{
  "n_layer": 8,
  "activation": "tanh_gelu",
  "balance_bias": false,
  "router_z_loss": 0.001,
  "init_std_router": 0.0274,
  "lr_router": 0.000723,
  "tie_embeddings": false,
  "init": "normal",
  "init_std_qkv": 0.0175,
  "init_std_o": 0.00437,
  "beta2": 0.95,
  "decay_fraction": 0.367,
  "decay_shape": "linear"
}
Below are experts of layer 2 (counted from 0) of a mixture-of-experts language model. Rows are named router (the router's row for the expert) and show model dimensions 240-319. Each number is 128 + 24 x the weight over its row's rms, rounded and kept within 0 to 255.
After each expert's rows: a language model's description of what the expert responds to. This comes from a sample of Wikipedia text that the model never trained on.

# expert 8
router [145 133 114 129 118 151 141  84 160 156 137 109 126 140 117 140 130 170 164 169 132 115 119 101 151 104 143 120  91 114 127 114 122 113 124 138  96 121  82 113 109 125 153 147 161 174 163 159 177  94  98 142 157 139 152 139 136 126 126 134 143 151 134 178 164  72 165 111 121 117 138  97 109 139  86 142 141 135 134 102]
It responds to: First token of a new paragraph, heading, list item or table cell: In, The, As, |, ==, ===See also.

# expert 5
router [154 162 146 114 112 104 135 126  85 129 109 102 118 143 103 151 113 165 199 140 131 151 108 153 142 104  85 137 104 125 113 129 137 109 203 130 132  84  85 122  87 121 155  96 121 141 122 148 158  92 129 155 142 126 142 165 150 120 110 152 147 135 141 141 150 112 153 119 103 117 119 121  79 157 129 113 146 127 176  78]
It responds to: Second word pieces inside capitalized names and titles of songs, films and works in tables and lists, like You''re', C'row', H'unt'.

# expert 24
router [ 94 124 170 108 119 129 157  97  99 142 147 118 136 134 115 112 112 165 140 138 176 141 157 129 138  91 134 124 127 129 102 143 132 108 138  97 166 107 106 142  89  93 147  91 123 153 151 149 152  97  98 126 146  94  89 164 147 118  97 121 165 100 142 129 149  94 140 115 114 124 164 130 139 108 125 131 148 147 165 114]
It responds to: Nouns after "the" naming places or entities, such as village, municipality, city, district, headquarters, and words like only and largest.

# expert 1
router [124 170 132 137 116 167 171 127  88 153  97 106 136 140 104 110 115 178 166 130 127 102 132 131 131  84 166 138 109 127  90 140 122  70 155 130 106  88 154 138 121 101 145  78 136 148 129 160 161 114 119 110 162 124 117 120 169 158  98 139 144 155 137 157 143 112 157 142 124 111 122  96 131 141 136  99 136 128 162 101]
It responds to: Word endings, verbs and sentence periods in descriptive species or building text, such as covered with, diameter, feed, porch bay.

# expert 10
router [135 147 124  93 129 126 142 105 123 118 123 106 115 115 107 160 118 167 192 126 190 168 160 142 140 122 124 122 108 114 131 128 155 118 190 129 157  93 107 124  95 121 146 104 106 143 132 160 136 101  78 137 147  93 114 172 158 164  89 136 142 142 121 164 144 129 120 132 142 121 142 115 156 115 115 119 149 136 163 110]
It responds to: Single letters and short syllables inside non-English names, often South Asian or Slavic, such as j, ak, gh, š.

# expert 28
router [161 149  94 116 102 129 156 102 130 148 111 107 106 119 106 125 118 169 181 171 154 120 151  93 140 130 128 102 122 123  76 143 133 103 163 114 134 133 119 159 120 116 120 149 135 117 143 119 145 104 152 122 144 137 100 123 133 106 134 167 152 174 150 191 168  87 144 105 131 109 121  90 129 141 106 113 159 143 138 104]
It responds to: Newlines, double breaks, table pipes and list dashes that end rows or start items in tables, lists and headings.

# expert 6
router [101 144 136 144 136 128 154 148 111 117  91 128 115 108 104 135 130 166 189 168 151 139 125 124 194 107 126 137 101  71 117 113 114 160 139 110 134  95 109 154 127 125 154 110 159 143 140 144 124  77 140 139 149 131 145 134 150 153 136 139 149 126 144 156 155 116 154 124  99 109 127  91 120 150 102 114 176 104 160  93]
It responds to: Given names and country or team names starting a cell or list item after a semicolon or pipe, like John, George, Robert, Germany.

# expert 3
router [117 140 158 136 105 110 128 132 113 146 100 114 103 140  96 117 125 151 210 128 149 167 103 114 113  98 142 143 110 120  59 141 116 109 177 128 153 101 128 160  90 101 124  96 116 126 111 128 141  94 104 138 139 103 106 153 163 142 130 144 154 133 138 172 141  94 162 113 101 114 121  86 120 148 123 129 175 118 141 104]
It responds to: Connectors and capitals inside proper-name sequences, such as "and T", "&", ", C", "(S", and middle pieces of names in lists.

# expert 9
router [121 142 120 140 116 148 121 124 135 129  99 111 129 120  81 112 111 173 178 137 132  97 109 130 144 108 132 118 103 119 112 152 145  88 174 107 128 117 160 134  97 126 131 100 129 149 124 140 138  79 149 143 170 136  81 126 134 146 126 172 146 151 156 163 122 122 116 128 144 135 151  90 145 144 131 111 162 149 140 107]
It responds to: Unit abbreviations and category nouns after an article or number, such as km, lb, million, village, game, album.

# expert 23
router [116 155 143 147 122 131 156  88 101 147 103  90 117 156 103 121 121 160 206 141 156 139 145 171 140 122 135 131 110 120  87 157 126 122 169  94 117 110 115 160 103 145 168  92  99 137 147 142 147  93 130 150 150 123 150 121 148 161  83 140 158 130 152 187 132  97 140 124 118 115 132  91 140 162 128 158 142 113 145  93]
It responds to: Punctuation such as opening parentheses, closing quotes, hyphens, dashes, slashes and "or" in alternative phrasings: (or, "Faraar", I-40.

# expert 30
router [ 56 152  93 123 107 104 123 162  95 171 111 129 100 129 109 139  71 161 165 148 118 126 127 132 113  79 167 127 108 121  96 143  90 140 167 102 136 134  89 117 112 120 124 143 104 154 152 117 160  85 114 100 134 110 122 119 144 107 111 174 135 125 159 159 131 105 154  73  90  92 127 120 137 123 127 134 128 154 122 116]
It responds to: Auxiliaries, main verbs and clause connectors in narrative prose, such as was, had, were, that, "but", "after", suggests, won.

# expert 29
router [154 141  83 105 103 135 162  88 123 139 106  66 147 105 117 134 101 164 193 162 136 121 132 102 149 154 121 110  99 117  76 127 119 122 128 103 102 111 146 137 129 124 130 110 142 123 110 150 157 107 131 145 152 124 109 124 140 141 112 114 115 150 151 166 142  95 155 129 126 115 136  78 126 118 116 126 124 126 157 100]
It responds to: Line breaks and tokens around article titles, list items and table starts, especially English in = Name = headers and decimal points.

# expert 26
router [143 152 139 128 117 129 150 104 116 141 107 105 119 128  85 125 119 172 209 149 154 128 132 145 149 152 138 133 103 102 108 136 128 119 186 111 118 102 117 134 103 103 143  99 130 144 129 139 146  22 135 138 163 108 118 139 161 152 104 130 136 144 156 148 139 105 144 123 126 108 125 104 128 140 112 129 157 125 147  98]
It responds to: Inner pieces of names and taxonomic terms in lists, plus numbers inside table rows: Muham-mad, Ph-as-iinae, 13:37.

# expert 25
router [108 147 120 148 104 144 143 106 127 156 104  97  93 127 106 121 132 162 175 164 176 146  90 105 166 129 157 135 113  94 129 121 124 108 130 125  97 103 101 157 122 107 178  98 113 151 143 135 135 105 101 142 142 106 146 124 148 189 115 127 143 142 137 204 141  95 141 132  86 116 114  90 107 115 133 137 158 113 136  89]
It responds to: A single capital letter starting a proper name or acronym, such as P in Penn, D in Dacians, Z in Zastava.

# expert 21
router [134 152 148 122 108 152 161  89  85 144 111 115 126 137 108 113 111 161 164 160 124 126 129 129 156 147 115 112 107 134 124 154  93 104 157  73 122 116  89 113 129 104 155  86 141 135 130 161 146  97  92 117 156 109 119 141 155 160  99 127 156 110 132 112 125 107 168 137 131 119 127  96 123 113 120 143 150 180 164 124]
It responds to: Digits and number pieces, mostly in table cells, scores, years, coordinates and percentages, such as 2002, 25, 10.

# expert 19
router [132 135 106 118 144 102 153 132 113 116  97 140  70 103  99 120 146 156 152 152 117 102 154 125 156 149 124 107 124  80 108 122 172 156 135 120  93  95 108 148 143  97 116 110 155 128 102 156 127 129 164  81 139 135 117 141 133 116 108 174 165 125 175 112 140 116 149 119 145  74 144  82 142 120  73 108 134 102 146 101]
It responds to: Newlines, field names and number separators in infoboxes and taxoboxes, such as Province:, Publisher:, Kingdom: Animalia, coordinate marks.

# expert 0
router [149 158 135 118 114 134 156 104 115 146 100  98 120 131  95 124 118 179 217 149 155 136 133 145 152 175 144 131 106 104 111 136 136 127 173 108 130  95 128 140 114 117 148 113 130 143 130 151 146  81 124 138 165 107 124 139 170 160 116 140 127 138 150 158 147 112 157 126 118 110 133 106 126 134 118 129 158 122 158  96]
It responds to: Miscellaneous tokens in tables and lists, such as table header cells, digits inside numbers, and role words after dashes, like "| Party", lead, 28,265.

# expert 17
router [127 163 104 123 120 119 153 161  97 142  72  93 119 128 109 146 120 171 180 142 143 143  87 126 144 122 128 140 122  85 135 131 137 149 143 102 128  92 118 157 104  93 165 103 143 142 151 170 127  83 105 147 165 101 130 147 163 170 124 139 151 127 137 123 124 128 195 117  86 104 135 124 102 128 153  93 147 149 119 112]
It responds to: Country, city and nationality names after the/of the, such as American, Japan, British, Toronto, and nouns like film, team, city.

# expert 22
router [135 174 147 122 129 136 150 118 125 122 109 113 117 149 106 111 116 172 179 123 125 109 139 131 134 127 130 123  94 116 142 151 139  87 168  93 144  99 140 134 110 137 170  93 105 134 112 123 153  84  81 141 151 107 162 114 162 115 112 129 133 139 143 120 126  98 159 101 107 122 145 118 106 143 120 144 140 105 143 127]
It responds to: Suffix pieces ending a word, such as ing, ed, s, ations, ers, ives, in initiatives, containers, awarded.

# expert 11
router [126 145 128 126 127 151 172  88 139 149 107  77 142 143 102 116 124 156 161 174 154 136 160 146 165 117 142 117 119 104  83 152  98 142 150 132 110 120 134 143 110 116 131 102 118 145 113 123 161  93 140 136 165 167 105 138 151 143  95 127 157 173 147 182 151  97 150  93 132 114 111 125 104 144  85 129 180 105 153 105]
It responds to: Pipe separators and semicolons between numbers in data tables and stat lines, including empty cells like | | and % |.

# expert 7
router [127 156 132 118 123 104 151 112 117 149 108  85 121 131  93 138 136 165 207 139 158 135 124 143 159 110 131 151 115 112  92 125 128 139 195 114 143 107 119 131  98 109 159 115 151 144 159 148 139  61  95 148 142 108 128 139 190 134  98 130 145 142 134 152 148 111 137 127 122 119 112 105 116 124  96 126 177 116 174  92]
It responds to: Early pieces of personal and place names at the start of list items or table cells, such as L-il, T-ipp, V-inc, Sh-ua.

# expert 4
router [144 151 144 121 124 135 140 103 145 135 130 124 130 120 108 118 120 166 185 143 157 128 140 146 138 150 127 118 109 102 135 130 109 133 176 117 123  97 126 127 109 121 189 140 122 142 137 160 141  71 120 115 167  97 150 168 141 188 104 137 139 162 143 152 152 123 134 132 126 122 130 109 105 149 119 134 147 126 166  88]
It responds to: Greek, Cyrillic, Thai and Hebrew bytes, LaTeX symbols, and short inner pieces of foreign or Latin names, such as ong, ic, al.

# expert 14
router [125 137 122 123 115  92 115 143 107 132 111  82 128  92 110 154 111 161 175 143 147 155 158 113 177 152 105  98 109  98 125 133  91 141 171 122 110  88 117 102 147  90 133  95 141 129 109 155 113  99  96 132 140 140  65 149 140 127 105 116 136 156 146 126 115 102 154  91 139 124 125 136 131 130  79 135 137 110 154 142]
It responds to: Career and life verbs and section headings in biographies, after He/She was: educated, served, studied, died, ==Career==.

# expert 18
router [127 136 122 118 106 108 152 132 132 108 121 139 122 107  88 169 136 160 174 131 140 152 132 140 143 161 113 143 100  99 111 134 153 125 147 111 141  83  99 117 120 125 144 132 129 147 132 161 116 128 100 144 136 113 119 181 150 141 136 155 195 138 147 153 156 119 128 146 115  91 148  93 138 134 121 119 163 115 159 115]
It responds to: Letter pieces inside non-English proper names and places, such as Nür-n-berg, Hels-inki, Dir-ck, and diacritic letters like í and č.

# expert 16
router [104 156 135 134 132 132 148  82 116 166  81  79 102 156 103 116 113 162 182 126 144 114 107 121 105 118 118 134 103 122 121 136 128 131 162 119 120  97 123 140 113  97 139 108 118 146 162 148 119  82 120 130 169 120  96 135 152 155 109 131 131 119 146 114 134  82 177  99  94 106 133 118 124 110 117 154 129 103 136 107]
It responds to: Articles, possessives and preposition-article pairs after verbs in narrative prose, such as the, of the, his, their, in a.

# expert 12
router [148 158 129 125 119 133 145  88 110 145 103  88 121 136 112 123 114 179 215 153 157 130 131 143 148 147 139 132 103 105 108 135 130 125 182 107 126  97 126 141 106 115 150  93 134 143 139 144 143  68 125 134 165 102 116 143 163 157 110 138 155 139 149 155 148  99 152 135 119 114 128 103 130 135 118 126 153 113 162 109]
It responds to: Sentence-starting "The", year digits and score digits in sports-season articles and tables, plus words like career, season, incumbent.

# expert 13
router [121 140 147 133 115 115 149 127 111 174 110  92 116 146 116 158 108 157 176 137 153 148 128 115 115  98 181 131 120 100  81 142 105  78 167 105 179 119 119 152 104 113 104  95 146 121 121 106 117  97 124 140 131 106 138 120 138 106 118 132 141 173 172 170 149 107 154 109  73 122 143 117 149 146 123  97 131 137 144 157]
It responds to: Periods, commas, semicolons and the following and after a clause or list item, such as season, and and alcohol. and Roy,.

# expert 2
router [123 173 133 102 143 140 157 156 132 162 124 136  90 118  84 137 126 163 149 138 132 143 122 159 122 123 113 131  95 101 123 155 136 163 156  92 100  95 144 155 118 126 168 115 103 139 110 145 150  97 135 116 145 136 132 150 145 177 112 136 144 150 160 158 133 125 112 122 121 134 177 133 109 132 135  99 138 143 113 108]
It responds to: Words for domains and abstract concepts in lists or after and/of, such as social, historical, artistic, education, development.

# expert 15
router [106 156 154 101 117 104 137 149  84 129 101  96  99  91 107 139 114 176 195 136 148 126 165 153 143  98 141 127 116  82 130 110 171 114 188 118 123 101 106 108 121 116 171 117 107 130 180 144 134 104  99 112 134 107 125 129 141 133 122 136 143 126 142 125 145 118 136 141 142 119 151 121 129 150 107 136 151 149 120  97]
It responds to: Word-internal fragments of names and verbs in narrative prose, plus family nouns like wife, father, mother, husband.

# expert 20
router [108 165 139 137 114 141 121 156 138 151 115  93  99 115  99 138 120 173 158 129 124 128 133 154 112 123 161  86 107 149 142 142 167 109 165 137 125 117 132 138  95 127 177 120 100 130 157 135 176 102 140 117 156 119 120 110 153 170  74 136 146 136 150 153 112 123 130 108 139 123 143 152 138 145 115 103 142 177 136 112]
It responds to: Opening letters or pieces of ordinary lowercase words after a/the, completed by the next token: sw-ing, j-ackal, conv-incing, dis-missed.

# expert 27
router [102 168 145 126 109 134 154 104 152 141 102  94 118 146  92 121 124 172 183 138 141 122  85 138 143 115 125 116  95 112  86 135 101 134 150  92 124 106 106 148 121 113 148 119 109 155 141 163 144  76  98 113 143 118 111 147 151 142 117 127 142 147 153 141 138  87 155 105 129 117 114  91  74 119 124 154 155 112 149 105]
It responds to: Prepositions after verbs or nouns, such as of, in, to, by, for, with, at, as in "wrecked at" and "promoted to captain in".

# expert 31
router [138 158 136 102 129 142 154  87  98 156  93  91 105 147 107 112 104 165 198 154 141  95 115 157 152 140 130 139 112 110 141 142 150 120 165 102 152 101 127 131 108 122 151 108 124 144 133 144 166  85 122 127 164  87 132 155 163 177 107 154 144 142 131 184 132  90 152 114  94 115 148  71  63 139 109 131 147 118 146  98]
It responds to: Spaces, commas, dashes and month names directly before a number, such as Game 6, February 8, 1986, in 1981.